config.yaml
d_model: 192
experts_per_token: 3
normalize_top_k: true
routed_scale: 1.5
balance_loss: 0.0108
router_bias: true
groups_per_token: 1
rope_fraction: 1.0
lr: 0.00425
beta2: 0.99
decay_fraction: 0.71
decay_shape: "pow"
train_tokens: 737400000
dataset: "wikipedia_en"
Below are experts of layer 4 (counted from 0) of a mixture-of-experts language model. Rows are named down (a neuron's output weights, with its number) and show model dimensions 0-191. Each number is 128 + 24 x the weight over its row's rms, rounded and kept within 0 to 255. Numbers have three digits each.
Before each expert's rows: a language model's description of what the expert responds to. This comes from a sample of Wikipedia text that the model never trained on.

# expert 8
Description: Common function words, word pieces
down6:132127177123102131160134110160119174089144125141113105141114111078153147136120149127117124111095084156119121123123141084154127105133134126152153092114121145121082141116078161112118153095091128138151148169126144101136097133159143127161093122101117123095127115103124146147118124136118084099145130102158095158122103178117110136150135095112082144107144172145113069115137120079135120117134116121116096114128109151141168150083126153093140132104130128111125123138122111131160139079111122171165089104154117160094121128141114170106098158121101152129159099164141147171178148168114115104
down7:140130129113104182105156085149150086107125111135115133152088130114099130131096156123134092122115118090096086119122122135153127142121147150137167151147133150095110107160169099123119180112101108113121161120091161179124097103103137127100118119088091162114111117130113121142150145128085092115122108102137168101149109151119140138098125112128101150157167097105118092137107112127125134142118158132145099138140106140080111129123175123136152107185097147132136165158085111147179172101145115087115163172109133105151117157112114125140140153151106108150124129124098152077113135105119082125
down8:141144123129136146098130118180150138135164121097124125120153136151158141100123135120109132135155156128117104118170136155109106110139134100123137171164083110142116141155150122140145110106100113137118109100095149103128141157119130078125095145092157132137115119125164160146115115129094121164156107152055127131108192129161113125112125152126099074096150141107078172124125142119121120123159144123150141125130144090120161157144127165165127124159069126099137151134097160159150171168129096122127131126118158098124152127152118058105137097130188086143130143109128090106095120129133118146
down9:115117170174127116135132100142159175104142071060127081175161094119145158134125171143110099121151129128105133167127142123156142134110139100161140135064103129139085105094133106105115186129095128115120135125150132103105086100099147131144144129123097153146165115131136109099134123145098185159133170109146139111123149147105133099080177125122131121122110101154104096153124127106134136083149154122149093130118152116116148112110167115142143088133131105138133129095141089146122132109178091105152127118152148131116144109118165129114124130132155137127117128146098161154132139092100088137
down10:122113118155138094185126137082176120132158132136132104146130105113163120123103075135174157098096140122131145151106131119105133132156143122132139159134159174126113167136104115140151131152095136132138149090129100084142135101162130106129107116095107108118125141100091082129119106158114132146152105150154146115127110118113095107110116122160095154179155176113153084122126156086135128140121134104137141123149102147106105111100108122114113134080119157139132153133129082097121107154095100097120085139110135132095081109177113126086150121096133174143094092143095115160111145077125104110
down11:138147129101135147106095174138129137102129101132143106123187112144135143108118132172112127181168134145097154138125107151112100084147144096141098159155107112136127104070140101103116152113075126130138113099147149093167113130144158077177121118132110178178149136131126120099091118097121195118136141130131130085114138103117124118108184124130113107136103140154121115139089137144145150115162119123145146126147104155110098111097118086133111138176141168098099136099127134105177122124148105124116141114159142133080166126159091113119136105131138131140146118152093134179131139098126138143
down12:107126122109135144152106106127088124123116108116152154124134104120145121132114123109161101066106117153129105121143174137122120115119180127086057135127174096151131140099137109120143110120167138097117108173131122124127118148096164129132141131140115123154109119081087146159124154131098107115111112160118145103115133141107155073112115144107088121148120138126131132127116135171145114140142134125146114148156105057113130125107086152159102144107109131189146127158094114092128126104129173130123134145116091120159138095130146113112152073127159139120114141082154102084127130187160071107
down13:127116148111134102097155101140127125122164131165108133152068134153130127145135141127139133149150104140136101105166147100144137150104105166176133098112155169147125121145144121115126089135156115149131115082113148120108159073096133145126120199139113135109115135125151121157167116153121095120111091145159129122167105110088083139146109112150141163157146089126126162081115162143097128136133159114080075145119152142097167152147117159200107111121141145143147147158153121141101110129118140100158123159126110145107106155140135101076139103099127099118152120095108120125182131118147132131

# expert 30
Description: Second syllable pieces
down0:081106097118108107102111176159127065174143093125140115145084124103152162104163149161109119118127101145143130075105132134138135096108144160145090120118151091148120091161148118123144128117142119090129121099152153127146126130100164135117096146122115102164084107115115176108164141080122107119109123134116131139146135163080120118134113087151209167138115091160159132170140106116119138138146104133136141142156074134188120122145139147155116084110099122092130151098113160139097124138149117148119125109116109107133117136106117163128130131109119133132180131111120108113157150112137137133
down1:130112121152100159114081150102126141147150138125126098092130111118127136136134107134172168101060106129128163155122077105128133125160166097104118163174144124104128135109126136107094162072166172103165115107142146126133150129142153165113115160158157115138118140151107142125113128103102109104126160111136119168150142102162109159125139134140124123122125136155142130126092128159151101157164083106101116141132123129093192096116169118104176098129134140085099146103148101138119130124144121145150116126152130140126136157109107152071118102159091067134151142123164109158109098120139105120
down2:157102115135114133138140130086143128122096160120114067083179116102165122109126133175129144140118124132141117126118142109162099134136114125143110105119111139149132162108109070130157122147113187103121116125090086107109163140120104107105107163128076110107129182164136144135156136170142132120133071153196158147148140109128111154158125129116160111143130125123095109142153107149107113141115140137117133097120145112151124158145142105171149133093110087129104095150166147112114116136093159152123115163129128128153083110098110157140127135121185117171132097127125107091170127104132123165
down3:090125101124148124134136189165127117090155096103112136093127121115097142170128120144120091167165063147141111136149063125139105148108110127130168119125108141100143151113136125106113138131117131151130157089137119140124140133139132165114139125132128176126154098137108116089136089134147132134112138128154132108135127139124135121108062141172145163140133135152135099103168092085115116136139121146147127103138119122149149119158131131128124151146127133110219149113127111116108137153131111133106146124127112124141130150100158122078142137120150152117113109172168125132142153170116048204
down4:119121123127112111126150122186138146092151167166168196099123129147118060135136152125142099159111122168162103123137136115095139143118128140125116141121176144136160147086115123095153144150069103152127121139148098160149156187124105139084130125107152146083163108130142139137112119115135132175128115120102125141142135153136111106129099154098101120130090156124103147087082124122148140157134137131100135135102129104133124110158153111155138125165122138152090125137112096107150137148139118156131111124110144128131160165134126138151138093171087147104127146076157084127109096165188130122
down5:131120118134119157144147138152133137109163117107149135140163108129160095130130136112156124107088130135138153149155134182120108145123156129146136174099125075179137124112126130102100131154135168137101095114128112148145155131134076163178131143143150148133144122159106099111144136164143135175117163132148101155195111137131133085118128129130132108155111079110178135124116091128143126098131133175100154102112115132165164096088143124134141139133112149129123132113081142124108079120123129129095141122106084147128116084089111122096166080116117115143125146176157162104067112146115153151
down6:186145122102112118185154139104128145154113128141114162170138114112102141101106141090134157120120129134132114150139159115167095108126146141149109159118158124130098126064082109103148092117094100135178157098129122104144084107139119132133138129116144153181127120122129100101119150153111157156145123116140128141137118132120146116123175126114123106125119153132136134108097166124156137145154111120121144142122114133109151132081110103103104095177149171190166173160166102136141122128123093163151140107144078144128142147136105133113113120138092103070163116101143170111137127150070121110
down7:115114118113109123109082148132116147080083131139152108119106144135108144099083146091121130110147056123081102154134173128165122179107123136170082106132097126119156113125114120119127131099161135101149123107132125167121144155111123131073108073174146149136147133159148142121155128153097122103131149122112102134141157137151125139160116137098143128109123106114108162174123160145166142119131153104110106121184133113153116149186158141139141122107110127118175146145140092164130103160100187092126149131172090135143112084130131141132133125149137131129123129123093139143131102090096109112

# expert 1
Description: Prefix word-starts
down0:144146157121111106068153151123090111146100140142104116146083142122083162116112134115130136104146101155133131109118140157143093099109130128134133101162162089139110167117128124122109144123102138137125147089156140098143125149129114168143120083135110132112161091111093116110081088108150132121110194092076108159110147125115098118179091132115133123094108127142146122098117111162152146141127150153125109114123122151122109071130133134158062134160131116139138126094130113109130128128121097172094149158078103097146167115136126135119123103132152105157153130117122159140129106058158143094
down1:154109131150094131126152146115128136136124091108100137127111117106121125141143103118157098117148142148099071134102147092118111137099141208161192154109141140138156141166124123096132160094112137115140122122163155141140135151133138133137153092126093142131125140177143085145089157082151142097105123166105111109127116103100158110146098119129111100129174091147093161130125102116131072098135146158112124102103105135145109126128086068115131128144146078131107127090124121114118118127118185169137091103190131142112159170105140129137148125134133137129164094152155132110128135144128128126
down2:130178105135128105106161095163105124154162099143115104166124113111138135154122132122104112130120137139108130158132122111111182133131141140173144132143137112140109141168151150101120144092149126130150154150066072145169137130110141107147145095128095121118144134118110151166168131145089096082114137140121142135178129176086112145128103109134161142082143122095138119200165166147127128109159147137130077158117108132152125172146125129156110106114117162133105090141158145176131126119122110130137150129106154147176113119109128164129174114148117108127107114106078131129084145106106150141
down3:102113124156137111116120086138114140113117125118116118117119110150134154149150125128086173141143065116147113150165141135124128103166110135134143131098124098115126138124099117160133113135124151112106128129133132141113141149168075124115130128117108112129143123129129113146067082153145111125162132111150151116154091128125135122148140109147145176110105106136102124100175108111129128110090143131106163160078125142197148136144143177090138156115106139136141122106171118136143095138099136011119119150125147146140115140145114128122133089130110127112098141094092109139202129135115107074
down4:133140095137135091122136109156158168145108093148109107110128148162148153134173152113107169108102128102120087117137132089161135149132105120137154126144099112109160086176136138127098139109141152098119165129127108115176114126162140132134102138144095134180111101110114140127119103204132132096154144155147147141177115148142142106120091086096097082088124080133142073133099133156139099116124142092099103141117101138138132120147146124102131145117089146141118118107109132130141148206100114130159145104126096112125129146118139110147148169101106110140118107145137090130122127112104168159
down5:098109134133136140133092133122148122094133129138163142102118173074111090136183135154109127111127083138112122132164140111137150119138122134107136130104119121088118181115109086094150117139104097129120138135143167140159146163109118093161175101079158111088165144140105095130115137135180115152112112152099089095132108170103152113134129103109145130138156122154123147113174142096117080151108103117133115102113097127115147088095138132093161141109122094136148131122123101130114152126111161178099119176094110115133128124104128129159178134129170122127175174113103126100140105110158140100
down6:137112086114100171148096109153119169120167133153135121130133144158114170118128144127136170141124136139124167112111099123156170148185147123164118125113170115118098130123158134142095150126129160155116149147156142108131115112126089182174122158123132149135087174115121117151092109163168094140117090169093099108136156127114129143132115141114100087091104110137146138127113107112157121164167140160125135149143183127153130154149139135128141129120134138096107105107125088144117142121185091130142082170118103127136155081125127149148130166143134089124124071123121159120127128085133101162
down7:119144160086089085172114146185129155119116110100107178157117175114074130131129129151152118129146150132131153170136126115112127131149120130108099133083156146151144138112114119130114138105128139130128106108139148136131112094184119141106100108131083140110146141141140150129153093145113156159152101123123129125133150174149103141131136117076122124111134125162139122109110163104160159114150127162100169088113136134166122122089167117138143147083106110092168136158126071150113120090057150135149150155133151113126122184080154149138150109143150127149105100123119144163145126126126099117

# expert 6
Description: Articles and possessives
down0:115123117118137141156115141102135113099118109139153141116123125130104125114124110156116122120125188109165084106151126150143074113154140100123115130107149169171164133147151088094123114110111122141138121165161165115110096130124131093149167142141169163107117100134126136169158161180114088141104140084141157129131153123130145106137133137116119112113154130108146107113088079149138175116074094130123092163137115152117144116143098069128123085103148133120108125124117117091090123105129104123130137077159153089089130124154140119169167147110115156106105140115172166092163127149101125150
down1:152122115165141140139090133140078122115136161091117100063156143155105113117106106155141096134158137112149148105135140148090153098130139155132124102084154134109149145097129113150078122107128133139144113134110126097098102132088117140115116173161131121099152157136140131128155091120166134084143123102135122123120096112147075139108122124089167151092104136151137099132121090101124131081135148068083138143146060098134140149146114167138145113144111148136153157116144073125145110087135145172093163101154143149096124121130168124115136161133131173123133128112127161123150120122099125151
down2:149130125088128164101120127121134125098144129144098098114148136121135128111155121095120120156109127070161103089108124103150180136153113112131112084118090154129162115129136119110119135152109138096078141118096134108100104090131145126145132152139162159148125112117109105157093072091137138122131118134131143143121185134080137131105182126103115130099120126089102133123101133152150129117089128170118105099115067168158145140128169177136134119111153178167122098120107148118122097111105081137111133112127159177137117096135099114123137173120105151134124136116117178078130142103154116155
down3:121120091148124116150112147152167133130105113121132151146110106148098124143153128140138120113120127109193105128160103121133126149151180132131102133117120177166128115108150139138144146147102139131085136108140151093190109099150134147118109128118110158133143126137132099107152085138156133146138176121139144087145116092143078117139133144165132110136181128151115116130132141084166150148165091131112184114136115109085126128120132138101166116120118135133151131107115175144069152111133127121079127136109132068125129148137209112138135128118133181125205148126112121130116120150153111147
down4:139124136107123093130103163083085134167103116148102158136064153126078149171147157085153111117123107148094111133082170114118140133086149138129146121112150120111126161129112134128172124155115139149144102133086156123146131100082102120120150125161151114072133117120147145131169139121090107127134131146155144154102129118105129136115090165121170106094123130156136124144157148165119093151099135096093130101132141141086153142093128139140144141101093129111147128119138165140106157146119108100141146133180109116114148136132137181115092124110100096107174132096066124101105141112128151149
down5:162125121110142137103139113126132140125136134122087139136149074132176142088169104079104132180153121120150128099116058127140125163148123054144084126186143157130125114133123092127117103155186114130135160137138155144142123114098117111122124072124100103114189111166152114113150153149138166133107139096137164124121163145106121156120111059087129144159096126138134141116128117125144114126131123114120109120147100124174086138115128130153135085104133142113140110118098129107147139135135113115135125142139098101134098143126104071144104144100113116113138079128165125100119138122124105161
down6:146167114133131121119123117106174138120133079122141141127126137144089091163136145087115133101122173145152138115080110131137132147104085143145111151123114128171137171134160147129154127137137123105114129139186104104140149172123132140122103095109098117160098143087118119146097139125137133162121155130114141131150125127129164103163120144105134136089097108117172105099098126111147124159174123139097142113161137110114118141147104151157126164176128139147143176106125122135165132100138090152084162132125123149182066150132083123117137098122173082130135121118120117156100113137207108127
down7:162110116163119161112169134161144139162120120110133121094124122120124105124144147145127120131148130147095093143084136136110140071122142121088125153122112118129089116151156093100128160115145136111159142103123153120165084103164125150116148128149131154125135114175155144176113098143146107097108101099059137124157145107116139173142133104119142133151127150164134161138127057114135113133110119152107138166145134154112180137179116123135139153146172117125106144097098105136159112114104112147135144107093124090177154168126138149116112103118106106140109147143132145097130149151189110072

# expert 4
Description: Infobox and heading starts
down5:086104145174098151117117104112161095151092123103105098153095146134105126088156151087125170134132147123115103127131174148120118138090116131187126130152132108145105146135125099098113138120120132136116118148139164105140128113122111169134174141122138116151113148150105151136108138171091135108146150102116135085153137145149086102146169108155121084165098163123139121097130172161175122094099148113149127122104116148128149123135087183126128128104108118163167122143132089126132116129152152156129134144104083114150128130180085085154130129149079146150133107139124131182153145123120102157
down6:130148095131145122102154117128103086061102091127191160097139099090114155180137168139125079117112134137161129156136122079156116130181146123127124149150118123161108098108130126104090120139106079084147109136143126113091129123120158133126161157158074151137135178119146154123107107114118148110139186134117115128122104115148087125118118122148150141184108102138169144128153126123183126141109121147099122107113169101112125113101133145156150134166083105130146076111144134134166168145149115113102117143113171150103118092131119146131125121114136137121115110142105127145129109146121147141
down7:163133124110130085121146122108129107116156174137179112111147127124117138084122104126120124168109144135125196151127139131111098092128131131130142102121111131100134122144110093151162143178123113080132150101115132160119032152170107142100135124086163141146135122154143144136084116169126118113102122141104140140149139116128139107118092180165114137080142111162171128119133155141128148129161152120094109105086148131158151132135133105147141142099117126159161088109154117156129117105162134142126122169150125140156111116146142097094114144119106121147125081182163140170091135129112143141
down8:116100119142139132124122119123158136128154167146130136111087108115184095150098146131181123165147156132122113127130166080118121087114139103136125115141122152104149107105121118109076095158130156138091117111139174135157092149124124141119100161142101116160115152128134125160139165086148108157111118084137109099151155146134151105163155130156107127164121140097144095125111126138139132110087168124112134139151156165173133144166168143142145137115160080156120126110120108110159166075141104117108105124087168132126104152115161139136112146133102093197137113155132123103135160155162120161
down9:113141128159118176141137133129133139116104110140157108159142122085136124115114100124118160147155182127125097130180132127130111081140103143157117131155124116108116075214124126140134111170139111130078140152136095118141111156141115151171116141141106168126090136131105114140114161133120135136129155132133134145122120117137133133160096124095155126186143145113132131120115094086151175148156077114102068130136133122168132102095153101198113106105140123143120126142099141079140094134156133066134142153128100106133107103131124091105148138134145138119146159160147118111125160141132098163
down10:133077129168125142150126144140179158125136133126102177082118116144106154139140137113145140153104148127111133171155159088137128146100129135145132141160128099126096155138111137126144131138099121122119109164122138126140145101152118116075126142116131153129134118126126140144099131127095146143085117173115120118188156132126168179136117149120112117091121136115070155151112137157096131125108170131101139138131136144121081105146119127161180051114134108086100092152132156151135095093161135138188119114099182117164150096119089150139149148117122162125130141135152132115134150162080141122
down11:130125118094119142079151151125124149128152151140118115114090151133135120137084125092148134120119147118146142159100154118156134112128123129118105115112097085106091131140154138100166147116121196170100138175140062107082159091122174107116141181108169144136150109084145149161125126137137155157154155117166123136100106107122119115146106150105137123099117150104121126127197185118121136170123140110156150149132158125166088107126094125143150170096145124127115220140146109138097123150127139115124163118111111155164092143135141126117134134122146136147139128123138121152118118110145118127
down12:140151156129109102112098107140135138142146110138149156114137124156082124120135117142127130114117138112128163119118142168141120135139118134103148129044116147162152098099134098174156118132098106124133141115106126134147153137102174140120135120087132096128165144119127182142150129101104095090139086115124123163116100160143131150118130133136170140165139125121159149147107108116192125145128117140153134111125115079093140126106196129141131111147125140128112165127068178118133105175191141111123123146104127135140137125131094165159113121138053127134114133100136170125160103123078152106

# expert 31
Description: Capitalized word starts
down0:094090150101117128108134158132141087148112116176136149119145075156144104150142095150120153121134114055087108157129126161124085109120067123132122119119089139103129122141119099122108146115155172109117141121136126114102120107125138110201132109127159087093130108125123142152115105160138088140107165094136112092142157099182146131105080120107133110136154092134113100134131128160155113137147118121114134130159113087103133162131097129115113149109115158144154104152124148068141133132120125141148138112174141105151121114121089095171156152116150092106141124116165135151121120118151162172
down1:168132136122150109103092142137107104136110101172141147129087150156138111086118120088146153176121165137142132080140161112117098091152137124111128114143122136108191142197122165106117093085141115100097132133153141109103119089172141088091159113150128095109128132149129106137139128139131151078148102096142135136101134114111125162157112112108082161092104116119115110163130158128138124116150132120141123133122139128129130113103149115125148146131105147087124115178144100139152088151084135123091110131143111140089119108129102137098165171143085119157141112106152113132077110174151136107
down2:139101116097086151114180132107126134127137117143161155137116142174106098150153145126139116123146147116117153103086128138147135155108138117142126151167070144134141156085144113145127099122098149180166127106145120093164149136176138126190154129117128135121087123141102141069128119120142182110165097121145086129190135150113158180150156123122063098159114148159106109121140089139158146132149115161090136123124133124131159142104076118126132137154096105152141143087144123127142153114120129130139106103146148097112122149116109094099160131162153122142152116109105107122146117110154126121
down3:094121154144133134116150149078097159179140123134118138142155147164159128094150113148137133110140146100070096099141109108101121168097101145110140128147134139109104110133109083178093136190150106114125159139127122156171117120152138107134142119072130140127139152114114139160096127099128132154121126133142126134139123120137130187086167122104094110107104126193116099102155109117142133135140095088105111129128153139101158109110124146104165117090094133136173105102143163119149123121155146087096128131096143091137122110149113146187131119119129116150084124101104085103131120103104149106
down4:141091109093129095107107166129058137102136170176153127129148108124147175161140132113091113102105114139088120132161156118143091121147135135152117143153087102112114103107137165097147140177112141107146121145131128129112140120102117141112135152184085087167117108093159126112135153125145152126124172133121182109134151133128130144104121128141097125145137126139112108133131141131153104143180092104167153113111092126151091148123140130131118144135140111145077142162142122128152110163165139116065109141111129133089162137140111118103141114116147107099071129143121153162135155102125099187
down5:105092090121153146110155102111147122128091148113126173126154118121147119134147120108146124186161160103101121135157133115129099133138090126141115153140115101073093153142086112104156139114123115107143127134143163124141131135120133134129161133120096151166111119122110134112140143149130130100121161120126151122112125129131113129188131084132124154194102124107142126116114122155125146091165165123198127117140152146145155127131124104147128072196170115142174150074095162182121119108101135109117122133134194134110148134126128141084125155079086128114119115119117126129099136125131173153
down6:143194145108095139132142141077084126144146110137133122148128130122152097127102122122102134161122146120139095113149114132126143129133123132140098179094170116128109097132133107113081139113107113142105102163145161147155087116145095134142156156094150092211119111119089125078078171138121154112141163123123148145124125176107165109112151125123112093138113126129107108134127126143124136127101113140161135107113102108147137146134123125133153131116181175172165117164080104122172104125125123130128152131160101127105083123172120160140107143153119146157104169122123134090129140092118120087
down7:127125125125144117154140087112136143124113095138119100127149128134117118137171153148145121151165150113110093089143099094140129126114156086130140125187155145111143126159157144131140097125104142075168116091102128112133122168097143138107139106136179154135133170133130144177150147066142171135102102137117141133110093132113121162146149120095137145142127078107136161143170126069120167139113153169096119111131176149156128144183132122115166138129135098102148153103143090088113129089141125128086108096136117182145138149134108134175144103116112122145140117170131119103148151127158137126

# expert 28
Description: Numbers and word endings
down0:182126127116102158120131107147098139139191090132156164097161082156148144132124115138115157150143127114166182150150092140144108115142095132114110149150119104118133164159155144110157137137137142128103149132109129143139131117135109147159133139119146118135144141140183108177157133132152108110126137145134091120137152130117133134149140121074116127161136109125127135108138176183132139124072112156110114096181134114195131121108140114140159131133100134130116149127093120143134103166163090164109136175158118138124114123148092067116112098119133137160170099150130109098101133071123107159
down1:117141142106118132068106115146133165128116088118117132110122117060126130170150089140133133107129126165109155148111113141145112151110162156133103196154109120151128131094123137141108105127143154126134153083123147116177121066127129132198119121155114145152129107088129161138138105159112087146148175137118160109104142113154155121145169159144092133094118129180143088136104130163129158133133093139107104121139105140154112139132123121093106109152119173140138096111158133140135125137152143145116100156118154090143101098168132139098154127085119127164138113080131114114112170118130122163
down2:121081147090146120134132123128129159153125130116127131127130117088176079123107120111161098109161114121105132175150095097111127142138087135129142165123104125098158148146130148140090129156134138097080128194135111094122173119139116174143123109124163129155106119138125124100086135104140112132111177130101061086158112125140152125121111140156140114130110097079148138096141106109093162123095097129117130127116090131122152090105117107119135145129152143147088115175114118083122062162136122124145104071155112130123092129139156077089115122103145142131144143110114110114125140115127126103
down3:136114127123091104146139105144097180130110188133104101125061122105136135123122136126126099129117123131115125119173097097186179130120077149118165126144149121121122093119132110154118149110147137163136147143060110162114128121147115139150144125126097087166136100122176128156103124089150088146118186134116102103127140124120150120157109144069154115106093162115105124144146149158154158163149101140153126094135110127156175141157151130130140166132111161121125133102080166136144125143134128101150138169105124130112180121116099129136113155132134102108164114139124101133147142118103160143
down4:086173144116097108091125092168165087175081179095127135111114104118156156135146144153084130084154131107121148118130136111121088145095110109093096136193137122124103137122105164113125100136088108142161105150125117115137094117128143119153133104138106145119141142132142102133140142142151136127140106110092127083141153137122122100094127144155097138137142143129096116137123106138113142136155115140097109173120162122110097127064130109145144132145083133118147153143082081115109143129113084154169121095132139141141091164133129129177126098125156103168157168152142114137114108141120079112
down5:164125081154156140116109101140092126116136105116144146154129146136141150137122116136090177116155137117161139141123127134109100075133107134104157123119135128186144150118133155127135137088138121118110105157145152079140122148101102118160109100113137127166115133171139129112110123138158156120152197121139102121124093106118093151117139143156112118091110180114142161162108153132109098116136124138141115131131155155141139135157118110133137140163134165126114117075109056124090173135133149136119142125116086119128100116165084105165090117163139120143057125146118073157139073120119136143
down6:174112120143080133134154137124111105147100108185137104126083137149146137126102108136152177139130100151107072120136099100155130137094126138115128102149117123124171119070122108112124116143121123144121155095160131125090134151093104130130086100143154178120116139126117134127125115089131149163109120116110141131137159112138142174102080133074118114098144091102145169156174121140104143119153138111106136138111122116129107137079146126114145114120128105082112171141112096149132149154120095138115087122115108086158071144140180121091115172172106115106135120163135150115135142130106150094
down7:117127134128096123135126145118134101095126118108153159156162142127107136115158128132118129174139116114153082116104166090109148152100121145133127111174150157162172086152140129167107115146146114168131114119167154136134150114127116156101115134145167130110164089095118091097148157164156132090135139125103112154110101136130130098165125134142084102125114136131163086157139066113138134114152160114134131110088143113108130136110128108126139104145139099130112139195103124151146124121123165143116162169045097142163136141117120110153101159116109171183136132148159132131118155126165129164

# expert 5
Description: Units, symbols, infobox values
down0:120143104134109122114164090133169150146099129119185103143079135131119136115136110141151118118098139119142109100144100108091116132134123143111110128165171120108123139142142124101104149132128163127131152131130136106124107114131102135102109146096150123135164136129100165114155133106168127116160128137125133075126157079153139175163171154115102118144136130128155093111110115076115116150109145151168109139116102181095139110075105153107160140158164091118149094164160088150086138149108136109142154182158161140093147162102123128125130108184118103160125142083109111126159149167134146107
down1:143124103089156136121135160127117128131147119141137092139137125117182122145096140137127149145149139093188084116174120128140136135093101149086133109104127125139119130100116129073123116142149129133114060123154142129105098166080132136145113109116138179125129106140141140124167140124098138115088122073115163156151117167123087094090131103127183127144105153129097144161143127187180124107137104098110151156120124123100156156127121144120101149109105124101140094107118168053101083145091137113118145117125109114121118126095103139125111130089112132143111121133165127138149136152143152096
down2:128158100111128114125164114139113118150104137162140111139122091156144135144128154164067083161134148118150135130143141083089086128093145130108135114096120114158132126102143128139143127160100117137122124129143135145115098138121105169096128140099072131138072127120126135136101150087152124142098086149145124147151150133139123132139140108095120180133110096105112111142104100106134088112143073090146105123138080144088106090120107161110115131122098171143166121174102167081140143134103137152135104149171121151152136094179118098115134148142146100138111151129168099123158151106122184134
down3:130130153140154104173086154151099145164137153136169147091118144087149157125139138077109156136169135143109114142123108116120132125140138133140133120163120158141141116133072113128099107118159120068145100126113102108104118134127182095182131164100082097129144132141128159084075158127119133080151149094099127141106152129128128153154159128161139129121164157139114088139131163123146114141152121161093086127134121142121115134099131116125134123122136146133131108104129084098137154118172096111182114109148102162118131133132159149094102089146099133164160124097131116181134178130118130125
down4:140168131089113098115133084113104128130102114156115132137099153190149122171134102099093153155129101112112106134145144136147127132154146095167102150102143151144145139115140138139162123098113121107139152152151128155137146146114095160152103137152135095123110171190115167166106126106138133132160152143136169147169103104123105131123153136149145102106143129153091115059103110142133162104133115160176142176138108136087131133150092135124157145137149098105130140159175142119185109164122115154103190134112117144105104112119130176143120114108152136141142140128127093103097102134140126147
down5:141108088096115134162100135125114151150123127140105095110151138105118135097136088101087122108133138139156132108093120130138127165136157159115140157139141159108147123119158133106118152132115078140136094142136154113091096070172117111078134136153165137108153157094119085104117144095105115153140108119107121132094153127150093081095117119117132062132101091103147146144129057110119108160151118165128136112144153099129104112123168125159161132137132115127165095139091155126152144135138106134091140140115101114136171105158154075142128108119085157106088122141117168138150166138119124116
down6:143121145112124118119143129114126133097080111100134155141086137154115159142117128150141113133181165109109145175109123155087167156108123105160100123145139128173161115135145103143178168119097136145178147096128154121123122135160109147136137143125130171102095090133115137120135125146131132154132173128161084126145119149112108151120108080142099131155132157163131131140106136124139128122197123102130127107098142143124163154162158131115145123092131141134084110134087084151112115152154117087138141152144124101126093094113156172165134124133114115116132119180129201125162115146141088091
down7:151143076091120131124144082138117129111125125143130110147141151123153123125177143120120134090111142145120112136087106125107078095166122102126108084124167121131118198102143158144092142122116120126123139201131160144143114112136116157118128116181139110096163133116097120166124136133154109104104103114131165156138116125124134148126153171097151109135175163130152095104153092139156149118073085120111116129111150155100109127176127169127134175124157130123119145121106149124154096095153147109126124100165157097127175142102057118122137152131123145114111134121110158140163112136146121141